config = dict(
    routed_scale=2.45,
    norm_place='pre',
    qk_norm=False,
)
Below are experts of layer 8 (counted from 0) of a mixture-of-experts language model. Rows are named router (the router's row for the expert), gate (a neuron's input weights, with its number), up (a neuron's input weights, with its number) and show model dimensions 160-319. Each number is 128 + 32 x the weight over its row's rms, rounded and kept within 0 to 255. Numbers have three digits each.
After each expert's rows: "mostly gets" lists some tokens that are sent to it at least half of the time. This comes from a sample of Wikipedia text that the model never trained on.

# expert 53
router:087129146178067125128126160152150118087127098172141106095137056153122102154123159112116159134116141069174065171166114102087135096127129137099133110215113176105117122155081170135150131100127096193144088132187150070156149150164088166104130120152117140120136203118115172128140115156123170145097159107184157072094125113098121135100114143126074103150081158160163110225087075068120158174104108066087156101177132081132128155083086179097147128149170075130159141132064099156103079142139105
gate0:173129110147145073118136079194156145109103114073108188159145006155106164118135105127127138122135166122096189174128110105090139112071147122120141140072157120127071141177097058173162119129154070117157131099160140136152151144154098089118113187099112126171109084088119102137168091119152097110172148099107126092112150125105111146101128146115113143176134080099104098113128234128182148135106147100098128160148159073133143138053170176108129082202169129120118123148153121126095143131104109
up0:099119186109116130140130107116118139167135084138111100099095147118132097137118082164082137149127091179131132120049158148156130138111119065179152117140142113160124106164102161110131166159141109116149125094130155097129153074141159129080119220114121164064170135176100071157213139141112110131154112145078099137055082150147121073181083156099138170181134092093169091163168131096092137148108148116147134157131139138104154206145083118147073117027177143155097146107099098135125141111146052
gate1:148127098144109192119062164117178157053165163102135135138106125092071061164102150112181115119178136157112144084167143110126130111143078134146127198123106101114160160154135078226085115102144166159113117164139130199156148110113110159141159109135174134143131093130115138172114140119144190135147139185075118089158145121162144178084070118102105119136130034153174143086194124175065067136124106111094111110138185130084149110108131124110162163109117161113131156080113151176146157127145167
up1:111133085094133059134141113114123094157159120188179123102117114129173148147154089143128118114117098148090116182111079130118128126083150105110109072127151142109146138120139169095131170138116099156109147108109193081113073151133135093157108145143040167135137145057119173120175146132109071091142138110127063153084129136080125062194145157131159183119164168126099106117146119082142132078136146167166110151119093113165089138153150122147074107155150137143107114206147141080170137136112078
gate2:102147107147155133112169063161108126132156092154119068143169156154175110117155092151084160117124145080196100160141119125127116151158139121148175075155092203146142085123148176121164157119128098101169097111146111149138145200169127183116111151163143178131095183129091105130140139131119146120098134090188209146079118074088100079169137122170083132135136142137148187135121129118141187151101040115022124132093084105126091167152043140119100109173144084183148129171204112129097154122134126
up2:149110141086148176133138124176148109101134137126089153144148117157113123154145067178096129095174170094171139129130159132077145086176073154143144151143102184144111096119143194136067066087133102129144146085164145152119138115110074126153144086131158177110126143098081130090126212110187117131097152140186182119195121077175088101149110136103096124138084111104106159129111128152102154165162068118070133113141072048164147136122069123087065154182123146168167126090170067181130118101139176
mostly gets: " |\n", " -;", " —;", " |", " Nominated", " find"

# expert 72
router:121159181123069080085126168126172090102119120192172092057164072136113073146171206118147202119133136124088086097153155095164129149138209126065125130156106203124123139155134139129113166126107082142119127139085166081161130140164123130100096141120112129165109141130113167170048087166123134150107211126165160102129155122125122067140121116142140135098130143122137112140144128089065144078138113109124137115126114152112144158144107148069158102171197119141114192143086076078093091199157120
gate0:134122125097113107118106146123197171138063045208109052150098097168102099150154094082097128116138131186154182095096106133138188124150157096176095122169184147087129129175077148104141107096158106076090092147078126091150131120090148106169131137148160080142109163074144145143156086150116125158136144146132162112111150144146135106127125078175111177114122097149025144116204082091105138155128084086083169129080112162146152153126116095071126088147165118146128142145134113170102129151189096
up0:169115170092123078143122218177180164130107094154137072149122082195100096161116103100159161143143123152111145148142109123063147126127159076154083160136168135097124143176119154092097170092124108078092102181081142104172123101106147097141089161116214103106134144103130121125135130082132138157153134171084142087114123131139113108151165137123109199093165127098102115092194117092109116132149076119061150123042088173117126140124142062070165080130168102190123169101154097146085144133172153
gate1:139149153123134120082145165082121084088206153183113137129143140122146145152153148159153197100123155133120043162100112069183122156135136170095190175153129122176140125141151161118167139137118117184185103116193104140157082134144103147104120175148133161079048111066136129151147144127144114071144124125103061136118116110118168112093087124147148145160140119133169163127110100113152105139097121113131161095076160135094114179099124067136134112164127183096069134156102174133124134141112170
up1:163121084118126152164062138140095117182088152125163178083068134124099120121133107144156124136084163118134169082169107117139098119106112141101075095074081112117095113110058208138098046146116060102102140113095119110099122108108135163153142121159174090129155094046143121139123103134060148166117130137163169123072130169141133129099103151176118085098084125143116166159120135131100092081135052106136095144139124129116108112097116136103146160111151073086106203096132033153123064109142069
gate2:099148138140136070185141174108106160086098126067121090100161102162075104119148190124146169109080077080136130107125124116126089163118109186122162162146117162125074125161136129180107125116127104194086145137147186151101140101146123104108051141198113086091118149157096138111144126091153108139181164144169178116108162127091145090136130167123105120130193096144114092120128184105152159145145095181152106086119059167151098086114153105099167124173156136146140122047128116089135083143082160
up2:141169182146126121126134121114125148072105144103133131114203138128149090115130157120115194133098098035097108145179104099120114114141117152122158176163135166102104105088149120192126175144125171169077115082152179127084161135146154142150096061104075080112163162205056151125082121133118148089167098169157171158173171139140142159106108156140175145142149145091134093117146176051113210088105133153145107094080118156190081104127181113076145187163118132092126147117111133194095091109135162
mostly gets: " who", " long", " which", "idae", " can", " circ"

# expert 42
router:139180109153099091109131126131139136107174093200144104107156106139077122153152141110081149126052170106164070120165117107217112125152146106124145126171166141174112117144116141127178149114154093101115114101075153135137116209176149189088147166124126172135167193160168149185088132172096177122100171080159140114083136109088146152147118111163093156157110181147137159163091148141158103117093058065122184142102130076141085180125079147120113123112152126094115157129097133173123059170093098
gate0:126071165151128065119131169127050094131089166144128094108104172105163088152131137129121176168149174127097106180129181193175095124174151165089135130136135184113139116105190117185156146164084136144143102148184087144115172183132163129114168178157154157102182117135148115107078142161148193111132141101171097119081119112150119191164181063170104130162077111166142091139124172120120189136122102155160135161135207127163116106172091093146144141116102104091120164104135084135044152126100176
up0:098121173110141069121134182138078058133086147194140070117203117051085126145143135118171174084134095148110141116128160184089158145168119113151110138148154180097159115136156078142134161136149104133178122104137126142156146129094164100036136130121132117151176150112139149113072172178153150104094160084118126139089136126146132188187135128190073107085100149111089029109094132142140172149095156164150137140155169213155116126119169128186073157134158085106069124134157113125142112150141112
gate1:125156173082184162141127111175085157175093126106107078151117204138151161096134073148108095074157129077163121184120133127155111136233105085147151101087114165145127082111090132117122121157111102147090108159135133149158092091123101142141145149157100138160085163134125184158121131168164141168160116175113094158112215154159138095118133105114118132156101107148122108150121095091091117059149161100123138143070148139147167152129108078104165160180151127175156116142152115177130107172057175
up1:098101064161025141129071136087185084111162145144141174158161055039070144124136150126133186131113152141106135064102177125152133124045160169135105188075161098094154180184113129118102138102195132093123100115136114144147088147099166113104110119114119141128157118110167079099152131117140132073094100141094139109107056138049128193095087116165134075086093131124165087158145105092111132123097167160088163120156129164130110080128187144085148152092127102142067139105068085135185095123166080
gate2:097122110128138128103141136140177108136127078132150148166135138145107132149105157118169081133086148125134124111148169109062149114083213118189144129078140121176076155133102131138165138104159140105089134115098181105174136129100086094117096106133151120092153092179120137122043149143137193112117190102158186160076162179068135087121122137114127151140070143200117152162062106095083128108107116078115142100111162121163082096095069204161075089121130106111115105158139130169166117146235087
up2:124086095151112157199118069069132118128136150141121104118126130136146143199155153104157126111146129181128124127099058135106131176097071153067089131162076135108140067088114129132127112105106087142164144137168086113128128113149176124125114126130051159154103119148098122144160098109084068144114105126098121070151078053146124176103143121125080141083140117077184081100178117120178104134131123147154150149175091109066147189185208126120171162179170144113152157099132077111131123114046161
mostly gets: "ović", "ić", " Town", " Johnson", "berg", "heim"

# expert 34
router:092175108124060119054108096122121098115126120168124095109170066211120128152086120067132113137145135133169056116152118108160116185078159170138147157191102171139137125129128157107100136109098173163091126181145126085164130117142115122102086096115142164154144119107157148122094150093079154160077206100151154147126100132081155148151139061142057107088133106126167142134143092111170103079061143124167185123167156105132111137180099182128105111160124149128130137147106178125139092227145099
gate0:133123192119100119102100084087144104137129097104072125160113094156114169090120151110118130135174119127157107112073093124140118112119149120134106070143142106149152091107161098088105160101106169079123160156130123104118092171164139087193041087118083156154126157129097136114154124151131128119132118090145138150114142096099174079171090201117084146056168142131094127097152208149121058100128094138125095144079115123107117125159103199146140047183164146154094098119167114065140183114162097
up0:138170176143098112102164106109097138114148109099108101131167080130132146139104095121093170160154123160118120122117154169182095073154203107138162131164164091116161103117136114117112145102107176093137129157151150128130151164115155069166099086084104183161106142138089126110162106110158138132144096082100094107134093126140159144193140181069035096071175127099112111073145179152097111098105134163172087138097142162136150174123131168137130097197128156171102116093149173086113175166111094
gate1:146103108103125163155135134086094129086109137134110115144142138179167166129113142104122082120128123153140160099167175112193091176093191107163150131177102152121126150097161110154080141109142109174132064120151124072184166073133110120146113109098189122105105175145095132155129164094104144128149150133141141117135083135108142119121116078090130244125154090092166125122121150166106118153108144173083126117088125145113120136105082190099159134161073116183113134124086197184084140225128151
up1:131151123093105123116167107072148120132133147194155059140135133155173126221126094084138129139119104151146099136128179062129110170143084166130091133121094117141164119127174105117082122130089096152255086169132086190119102130057195138117240110190139138122093061134148105185123105100156067202131126133142134142155142131140076099099098151121158116128131092145130122134147119066113140122182154134098180144131119168149159133155092119145151133125122075115158149131127127132117103216133111
gate2:122123100175098094155124149147130163097119144127090123138128065124162155123101082082075092077120156094130136154160135111170145093136132170091111114114170104103127171136111186153152163078147118061118126107085121141118156180136118152127144151116130132148093170114118098092074171192127136159095131119123130141132086155156081112150154115178077086095136164176053166154115077150171134105143179156219147087168103132114118152162099140110108171198107116063179072110155077165107161060147174
up2:082160162130105139125108117087181129145123181147163115084112157093105123140167172130122173121128115120145138092116123105135109120173190112158151105151091137187181067184153083114146081102122147143123123113112094102182086088095146154094116129126083115148148098123110181194139045098091152138127114120138158051125150121093137118083100111099187130165097115083134119119184174140098162061143092121030174159136145112144164136103100153122161087075168083136126200136090143126117089171116088
mostly gets: " contract", " position", " match", " role", " win", " died"

# expert 66
router:111166115166088104143081121117148137116171110189126128105107094161136132130169136117069176137133167124120054157122103077100138083131143169107169116181129156110095104193059213155120137124128136193132115126157087086178107158142119182104114101130112115133158140127092163106120161155108138128088197172178163081075157148093111155119086106161134107121048080168122116171108080076096141160106140052101123140173155082164132168115145159077161133189151102065146129112076096114158066115142091
gate0:170126131140078129108179097132124177203131116162106119142118114082117129112136131083111131158102151140109123150116133102146143125066189097119168100212123153177135110130134149100170200152111114072075144079156167128113157108146126166047123185149072130089113177171110123118152157124078121082068144088146136147074129083097142121117147145115054163109128151124156129159159143048091148146121127099100126143106062148183108175139099131153099096080171081184121149153127111128134106139143123
up0:176092159111132129175149169166079188178122104117099139163126114121083123074154123148107106146144165115065122165112205136098170063109127057128162080171137142144075156155139129108086152159161069090103188042204138119164167108143079131077155106151117113111098112072084107129166143172150072110107142112128120134114114118164141093182119138101099144142084138120093139165165136056097130172167143124115158117156103100147127110107103117064114130117164130160160169065153064141161101083108130
gate1:139120099138162180101084126094184099085173162065080151134117135110159183130218104149153125143173159114093179118136199097144071112159125169084191090064072118100100171086146099158120034148151132144137120142102091146114132148087118147195156129123148139069140102148085118075149138088094094111112125116106137112124162119146117147121133128119126101161113138113139133084107138132145124133147106144119111112119143105100152116117060117125174150159143135069136152111173139124120139141091196
up1:151129205141143118156167123152111137218035081074116131142178129159110126153103153172130078072163149099154111156104171154122119106085147126158158095081132136126131105124108118084156122124189146161100131137131125087173159133139088105180108153116106125148150142168137113087112073121105117131124094100190092125225082111137105107105202118111119137139140179101113131109085084110116146126161125107081164108109167114124160155097153150127068106141141065153162123136103129099133134120094121
gate2:085152114115117074114139080157113164161121119170080087095149181093140118160141143135145154135164158119103127113137181122127088147146171206133112141082141171121080113137147100116128105142088207128154129168145116095156163165128115088094132108065098160221152125113157167168107073079096176174148152138079168124155101164180081147164106109174175090125116138111115074118132076158087134132167132108157100110149133150122157126128138130119090158151135114087027155162096141130144079169093078
up2:151122103135164178190080161110099110095171147092095127097115186066102178134144108113167122137151183097102128111164165089140094116158120168132104095083127118113128136129191058216103074148120151149126101088130131165153125108148123138132135097120146121158152148108130138087141180095112180119089153179137169159196197166179100149128136086152178048107115053149119126105136082171078102122184104196142071142110156097117112104137140101120138128079155140105127088137168137112062113117098134
mostly gets: "|", " author", " |", " Died", " Governor", " Minister"

# expert 39
router:071130123155099099136073123127138082078130128190172105113141075126110078125153153133125130101114177076206057122134096080085172103116182146137125094183117100133134115210089178131133151138151109150151103092176132105185116131138070172126100123149129156146153133091117157136148129162111207168100158076166186148136105090101137148109104119145085101135058139177143147180113074054119122139120106093068164128194129094128117162125108150082145156130167093069111122146075066125146094126160086
gate0:145083152157108144149153152152141124162106138115085118141098142102141067140118122124144116099141139192152162118099129141142129164083113099127124104115063097174111134181102179137152120143165163090149130073053144167130081109121138078131135111084121126113083161114119092145134117162056115172096114168130129158177110121194184100113043087131172069100114065160127225148098100157135097107092133166189163137137084096126115127177057145121068169120140126134103088137123106166156100119158093
up0:163118096135153147157151171182089162118115151157162083137153156143093124130148142097144091140154121134084108092175096137092117120134201131150171169151194174131101145118140120152113115043083074132167139157154085104147146193142104140070127115144164089107152055119136180150139124129113132103141130125102117184099110105079087164153194135177131189129139179112145045116182174066150163126099099143077092172140136149120149127078149111146158107140178143078176154106144142146134066113160150
gate1:090144124154079165121099176106150097085159140174147189114137108036127122138124151058184125103146119145152139111162099117169147184109170123070139132097077067104169115091139097111125089128156147133224084157111109133170130139149143131134108180117113127213073139151113131143119120132121133101122176137204120083164148092106167191071110157163162111138163112158120103083158106168166074061080089135122116109088136180142140083154125123137158065140167132114135115176126129073180130155133173
up1:087131124197062150100146119108182126137107082102125133122136117130174157152142112148085144148096117131157102086057090065139144137110088141109102134129127102112120110194069188133139152122097181109091136094140095096135121131144157185168109147139128183078129140173120125079019150120068113206122137108156171073157183169092109102090208179059088103139102162159151164085124090072038155138153138183129082096138156139116034159180092175112060138143119162222113094115192141108129142112103137
gate2:103101130068139052092127146171077162166128126099084133159087103109103071129103078131100160088112133150142169183133197176121101130141093127203164117137161182173145091152123091112133157137086129068188099126103170150071139116184159110078114131095133092198101123152148110193142101155104082140124101055094107162160139160113107110139144111103161187140132092155096120110072125174163147169104153184152165159136117091152161104156124142140131083157115154133191087068141153158144072120109095
up2:139090111148128132140148151157126120123137138120097181142166109110143191109192098111185127120074097129094178136192117128122092137156181148123099054088148077130128152158148116094146136172168138124109144184116176096161108095073112111096117077077151175101125138134138074099130163112182134143155125155079154109165118078144131097186142127151123153154133093151125105173131154135134143097101131091157125168107083134124116095137121107134115115065113100106122103119087143141172126149101144
mostly gets: "----\n\n", " |", "};", " -;", " -", " —;"

# expert 29
router:063208146144135141034114124071116097062172142173183125101100130153101099148168129141124196119110068142159094119080142104181102154146151172087118101107117173141089121140055146129210096123131133128124103158094176107119129160166163114133105204139084150180146104144161113122103124135095100127100163068169139114130095161126137107122136108125132158109126090133118163151134112084143098103096164103088203131153131133151141135115100149119128104160153110128121148089062134116108084169150118
gate0:143085140120142135167191063159150195167085124109137106126163159170134097148110196134095147158086151134177110151134157126115133120105159117125121138177170121159073110166083155142150111111163103149057118156111101083151197102150116211119127082161084138109138150101128167077088098178130104127134139124137122092129108173155099112096137139211087098123091146130154102119171173052145122129085138115066174076141157158142126195131131142080111115169164039117096135146114107106171115131148160
up0:133131084173117139089117141079110045088185157146168130135068124089111113155152121098165106116170154173098098063141105090153138109130118156127134135138080126163196115119143092159109182121080137082103165079122135136152087141080152115111095140116111159127094130092152156227162146099114186085100170145119115143074132092066173172123141115134062129098189077144163184149147118141121106079130101077091141167101153106108087133139103105203135133092118211092081129124128145132149109121164108
gate1:145200199108035145141101129115122124177186207142083140097144187126145131126190143085164164127133127108109173082131130100164161111127121127039072048103065158157209095106140108098183142153158157162153132129132144057141174120119113184089097170098050158124144156131107171140122130164172128076127109120122122134111081116104156129143061111138167166097149138109186156151118107130101128066140151059139159145123124140125135178123126107111177163139156137131080109159094132118181148120095148
up1:120068072178206122169132127145143106071101066126173074153153107154150085149116159127100123166102125101169053170126072152160116123109160127173182171193157111154081159195084163178085149138070124150082106149141122204133089109134145092168186080199178068119165121150161148127162154161091164133069140149155167151094200111103117145111145148142105101125076144152094113085138121114151191149088062161094101140088146111104121105132128178159137114138111085159168158090144130157056107140187123
gate2:113178134136168158138168077133092143163125139118106147127119129113168142163143092086135156078110092115133129087107102137066178056122112068136156155110077085187110123125186146183120116104130123088108175094137161170141127139075169140083119200084105163084158181062140104122119141137119157145119131084108154075133079158157139138154165172072147064127132164150151132135117119158175157109105093117111146131110117117128150126090152127143125147131129126129062129189138116165092125124099117
up2:162075082122034153132070170157149145100177161185150115107086094089108159116091194168137129122138177109117098110183096099141096117124093138129124111193110120104109147178111140091141126171115105101121124073118107135160081108139111138145128051178147078158114157142127186191126150144132186099084151121102133137105176085054175163049093092209070164128088139136139129157113130096114135125147097119133112158109142151132062142163129095128160096135135111126093173131078113138129091114178162
mostly gets: " Date", " Preceded", " Votes", " Succeeded", " Genus", " Total"

# expert 1
router:099140106144161126133030139048111113091150112105150116053166085143112107209141152084066135140070152121165091131115099130137113195116141131108127130133145187162094083147100132187159131126091101148151142141152154095147104148189135113075113171127132134148122114112157125153130120154054141134117152082165206118127111090093104136153077094148155127145090068121172143127113123129137104136091143034139162138163102121102124147137127144103141093131163097125130179153106122108118103151096064
gate0:104113155111123134116106139134104119120109140115148140126172122135131116102129074096124121155115112154123120128122159161130118140125117112118098105107177113068124139087132099145150117122119088144170082165101122073166074104110130107131151137189197077198141097130100075147096072083115117135165041136111135103143143182096148172125158133075172098103132114128115156130142155143152054091122142112135120123147096093151108063106122105200130132108050120182135121167075084097083189106123134
up0:098150144126156078138137094102113092141184162156149150125094123149109122159121124102115129146201102068125152145152150094153157100156104192135073042106127102082089152085207167119083163128109144155106095175112126160135089162101138139132144131139149085164032141128147168116084084119106091118091161127098139136142130158114105099165107124133142175127131140136078166186124141117152089118189086075112130086128131119199094098135129131098099148130153065047108113113120126159183135210150084
gate1:086131126087146130185075151080112078115195145137141139134132136089100135124193102121162103072101152131140093156152138110134110155167089147145137062143170130132160212157193148096125140166165115138118048115109126090112102104092101143124175138133152086140104114148140135093096143137095105152167142120116123081119092094108112187099133120127110161119086189148132137161137128122096096124200124079119187073150168163119094190090143147131146175136070116097123193108101091130166115110080118
up1:154159092193093114083159115186194159096096138166124097132085113147165119116101183105149148158150121162130155064123098106128200106114172086127116183152080123135121067169077163148111116088080157131102171124132109198172174173190148161115083120157103148086139178137103183128145132164158184120063125116104130144119148160112152099106157146154134115130159165136118120118151123116168150085072091176126113180095092130171115090183078141144104134110167146156149057134135183169116100132190140
gate2:138184128118158147097116096087127165111142167109131133140121124128109102193123144131150150088142151131136163120155114111164188130134067141148032116153132085074157208145125127166146103127120230105115120102085136127082176053097113161159128062107102097117170097103152079176108184130115155175166158126140106155110090179142164101129068103115153104156123158130143105149190137059101118116161112088134152162156200125071144139135111131085110142115101148092118197127130143151165143155130087
up2:186130195076184140114121090127099176117082149071150155158191172158170120131135094110114163113106106116078213127135150106104117187104076118075112108125104147077090163113140124123140104117193184154174163151113175117090130113170166139137111095099151137139151035146071061095108175119159106144190160129110176173140074201127111089162079112095123159142137116153129148124139122091135135167117155146165118152157140140119158145093135116128150139132139104115148164184130125144098168148062113
mostly gets: "′", " US", "==\n\n", "Personal", " Japan", " ==\n\n"

# expert 60
router:112130151130095112065090133085150090086114136133157111102148103123100060116153112078135129101152119106127111131129100112142112190114151176112154110133127145133090110130057132161162130097096132111098141153095135067100109141176183138088093141121089143105171132142131168141123122180097151105073173132117184068127081128091109141083121122189110172130135148145148135184102118069122110167068128076141113124157123085188076146112151144114177113118164138136114156139073132135113089116100159
gate0:112164147184130196151131156125148131164085072134152129218172137151139128135167105118081187074039076088177161094107132117109092196146142185126069089098099167095057124148082157107180093163178141168140126147119113144100073105156148091141112095119072146096159142188087135113176107135122074139108148125161182110118091096157115077119125168154164196145110130118099129170132074070095101153171152126163140082134088136167116139135149202144134091133115103112112133154151137141142160175112148
up0:109136181127089149139107123113141135126095132111116160153180102109123130129156105109103181148101104134137149144102133147132041210167094132122155052107154151092071088130135058125135134102170091151145102180113100106098091124173132129106101070114083141134154098157083113142156069097133085181127141199109188108083127126090089070134140154114158204207108118087123131169137136157105084178145142112108100120165132099157132141112145140135110113100120099126116164128127083079144156124072125
gate1:138179077208095155101095102093163124120144102168148149154068098132127080082175110067150119072106154142152105095131060129165113161143135132090060070139160159156104083160127137096130078105138124149164155083117086093136122161150121131193143133178060148137131144151163138106101149154085129176112097099162195102120146088091117145050130099171127118140123115122102073129157160143139106104150064080107146150106154132091157144150064168129111134106126127075080196097111129074149114144062105
up1:173166085169089159090115125118165146126125097134118190130114069117125084049173105072093132088099091103087139080103075116151145101095125158097057095146153150135088097146119087115106097120149143106104167066153158067129148148161131134174152141136113129095144140115124090107130171143061109111113101111181180070134098108131154155134124120109063160130158100088116106111190171183125141151163050075104133172084134139109136122123102178124062148095138164110112174098136131094110151100085164
gate2:061175137094142143073097143059101106101160128114130098139127117144128113143137135096102176147107094135164172105100137115218024132152112148147183162125102119089097210125120174131150139142080151134083193117143104135102098166099140201117143174138092181160113149083119165107124124104128139087181137083119105107115128140173173139161148144146139132109132115098081106109211074063089100128110118127089128145113174133168139185138120114148131149110201163105077125144111161143119087162129112
up2:102145183071143149081112106047097079088145139095122115131162095134140090115183139103117175170157072141136163126101164125181008153164116156156182225107107126097099196114126100146149148132088149096074169138146144138074125123104163183146165205155129149136109125100112130109135146088130121090217175086116112116131118144190124111183148158124131127099178127056086079093160066090101091162081148141130090154126153132163146134116161105145128134102157168117106082146132155132094103100105132
mostly gets: "\"\n", ";\n", "'\n", " Genus", "idae", " Phylum"

# expert 59
router:090201143103068089065117086075168083137128150229098104101112109180114140144159154087132137163105136114185127112111119092191109152100080207121134094153091146123136070155116113100149147127116146185153095178129128103129101129113142107117094144115125170169119121144198153131161086125127147085091160144120179098132117093105156128121108097126125130121137083129178154156115118084111089128113120121116147118129142128114124133177095151157157135159145113139122136145070143109169061250196099
gate0:120108103111152159142146154108073131098095143169156169161082120089149111102034185130171103127134108141156114095094101128142177171131130080152085144201116151123135164125089137102100141062104116062122070099101061179177180110178118154129117094156152151117156116092114096129149093129133126069100111151102109157060144103096176122117155146070139179136145138140147165116172200115149179117073122105138093161118078122178126141134091110112120110166136096151106139194120130092198130127110194
up0:098094120115168109160104101107114069132094173160127141196138161161158196145133083105191101151091089179145172138110147133147136147122053121161129096188148110103159157120083118083137129104069107125123090114106139130111127108150169169179141142142152156093134152080139085081128122089152069180117077120104136168100085144109219078131132099149144181205145135148114169159090082111179133130035165120182148146185127115136142163085046188120097118151086093099140196112201114090169145141099132
gate1:089186164108106141137157117145173144155124082140131120125183077152129116108078157142177087092152135173108099151087090109186080170105066106101123189120158158135098131214124093111092119148032141137168095148121142125106115076092047094118156089148129121141182131126161149160119139077131120118114149146128182128090173156093180105082139085171142165109159106111127104063163091137135122117175171157145169100102159141104137114093122235113171162101152124165070109104115137080137117150141066
up1:107147158081121122112162152113169151156087097140125172162129087161146176116084144149182056108174137133168130128091088114173083151102072114152101196083153114102123134158127091128106156143029188155136080135157156173096121072090064075143131112153126149149149102157178156180120161093159104107122112164108138163080112113149193114088157091109171162167164130097135153044177127121167103135193145146134164074074165126183135050084139155093151169085149120141095105089157109080141131137126070
gate2:110126195103099085120114149139106100129086141178078142096104105152098136074167133177163207124158081170122119169144135191120165165152130133128169108113136139128124135150151118099095135168105111153165147139167114162117102111123077107128080149123086186136094169129131083094115090133179119137128141119138101082162112099115120100200189144124136120097171075184130121114109143144076131158128160172199116082183087181159127143131086070176177130128120112158198122099143172101092149177108161
up2:106129081129138094150171158118085114089129132073143129092140128096090105160101132149159112174118107117120121144131182149199070115104168160101131147133062142133075199145152163171135136116115179141155128126172141096100108113148134117109095149152099087087143175094122122086133137135112145161128186147112136088204156111058112131169164119144085078078150066129159107078104141163117139176094087174189070116095100101172087098128185149156120100121127075158147092091097176093032097156159133
mostly gets: " footballer", " Phylum", " goal", " mother", " wife", " Website"

# expert 48
router:147127102200097091081065121112103149080179132131141097102127141126113134132164179108083138147098164116149066128188096073197077126100135202089156104173103168192144089162096170190192103149100125100082113131121141141147159183175143213130094174176129149125114153171126144134114123165114148125075145114187186117140121061145123179094091094182085138116101090149182183137098113137167126121072034050147165109155125094146100120146092100120155102127106110087085157135118107136092095119111086
gate0:142099066174179129114137140141157128159148139146148116180146168131133052125111176090151153106102131112172075152180091069194095162113158099105091104126141118134128065096077171145134153151055106155097181124119170102131130167103173089120014163178138151141131123135134179103129152084082180106098088128163171114103175097134127083099092213157142105137138133134130127145105148093157118114095115140147157077170177115209119147065150132089141089177102119058111091186122105144153166145108099
up0:165093107175165119129150122138167134151129144112138121148187136145211067104089148141086158091150089111122113164171109096171104152078158109115115157130174101100129121086085181163083143179091152130080127101192178189085117186090171133147102109170131152134139151124125121079097200085135130109087142132194142137117158093148125112099111214140096109109143143125133149116045128120159149098120101153136130094146159159158120143126162118124115118198120161074104093144159121172094173122085076
gate1:185122111178141152121114117171174136173131145127133145080158102114090063148129192110104147109109105093102093096093086165116182129124144160100152118157150122119131086105105132116154098109129124133116120121106129116097140102121184204085135106114095149122093124133154161099077106123073138056142164131119165085091202089116122142181139114128161132170114159141128194137109129097144148127116082088109126146133116159151127204119128103084167112114164059163110142161163166080112107069096158
up1:116162105093108123138092167150133085089135127135140077123062137132114128121161102123130173123129150136122080151137158098132097146184152124159140124126083091112153168167144148096084160150153113169179094090114125163210045123118119050146112158150126113151161111113165066152110161153165173181142163066138134161146113137124136112065052097091078134105115118114099060139138105115116109150179168094092173114140150099180089103184147149143102107123139138140135182090100049148169125166197131
gate2:123101128136109090096161146133135124056133082156174144105110013146084101189146152170150069089164103128117107087083078102129129118120083169135122161154135185186117127163154118142087111131080153134150130168225171193110106113095109153146121122144083113123154239088115116139141185150148155111074191187083154118156147123154135101067177117158121095140191086129164091087198119168192090120167084178092095145095099086116081186137149145143082104136127161116134113104161204196119079136150099
up2:108129155141144192143119080129129117190101176083105120178155202132170174094102098090137164164141116151124115174141156167126131150124139105088117141096118075094179173062117097127149133119203104138089152129085084096125126084162172153096091129142087142170128024175132087103105113140114112158145086096145104163096121204122123164140113132102103132105102142139117127164089086098108141105058173145176135104196171089133120116087098146175144184165166087094128081140103104090172141118151137
mostly gets: " York", " London", " China", " England", " California", " Japan"

# expert 61
router:157179098148027154069118090130142094077217167204166111075136119115129117090174146123138177127082155159162105049197120105159116139125112153091095136163072110141144152140108147135166048141122128121140128102075154098156138174168116124121094123142104173159108129172140120114078083141131176147117155106111189053126139095126143138139070121132144123129097162158143131207112122099093127129134089071151115072122113122129110171167091133101125132145155102109081165124077102124142072185195074
gate0:148125108142101125096134090183116148198146122116105120147150169069165155133189123110147095152070159120147169118115110133143113153141124205090118111079100117070162056105118133106145116100106152122114106130131085117095144163116063129100160106074131148157066115187102091083088147123162116144172134117180145137164208081123093109100102099098132103142133120139139151174121160116056117136115125117149066108147128184128147116138085152106128141164097151093125158088158156066149140144179105
up0:118141157144127168133089167102139166108102053134144116169095161117090163133107114178127164049153092160074129165099174113124080124112084131147114131213114217113122179160085105149116130200131110069152174120165120112120149100160136152090106071123104142149189106098113145152124099136114136170130105116071156138074079168130161134177098189076074174134106163117103112088091110143132154140146080114127129191100143075048102115156146094145113120085112182122140153136070122135144118143048163
gate1:087131092116113180117086069137144080090171198127154139094142130191126157082097179168075131126111177124127122111076107119095144177123149151139128200114113149069154087118116115153118062114161121144095157101100107137160141103198133110119107149149107108174150112131112122143123104122132147105103154147090107131121113100106084089130091117145153135159104147180166075120128121144098064102082115108101183046133179144084175219137144135104149191080056120084057140128132133092159117094146171
up1:133137090099109079108118136165158103096141136163103153110124074176092136062084185106088100146129144152126145078107076074127150163100121139167161191103103147103113107129148119147150082119173136121140137091084148098147178145193116125140110131104110128186100068162110120149149133126102153121120166106095133125160095075077127110162123133134141160156139162142135085094103107132110114095121120103115130111098165123125201198109148173126136135055022155101099123129113143162148123152183225
gate2:125160147094133122129135145118153127116131163125100143207133100136183124074146197118093123193088048110150102093102143187079151168131140118135106162151115153116169157099139135152112109109106195165100061165080077093132105121156161115148180134125156119122097094140047084095071101059143149104158117132125087057132129135155148121104139076074091144134084135085124100131137143137074159097122144133144129103120166142077162143138058100087076097147169113124130132141158180110138141094131176
up2:143184085135112147161143124101100082139211156104033180210109099103214125124173157104140135192076051114136162097132135167164202117127130121158052107195071125089162163106100117168148146107115128129140094126113105193106105107155140174122169125199118114118130132151079152095148062130105128083145120081133105113095133131135096129123192100145101116135113150158119177120094161121153155051098118136091115096115132160139120075109098133097115107121165134168143084142150169102091151170098143
mostly gets: "idae", " Socorro", "American", " beetle", " Nancy", " what"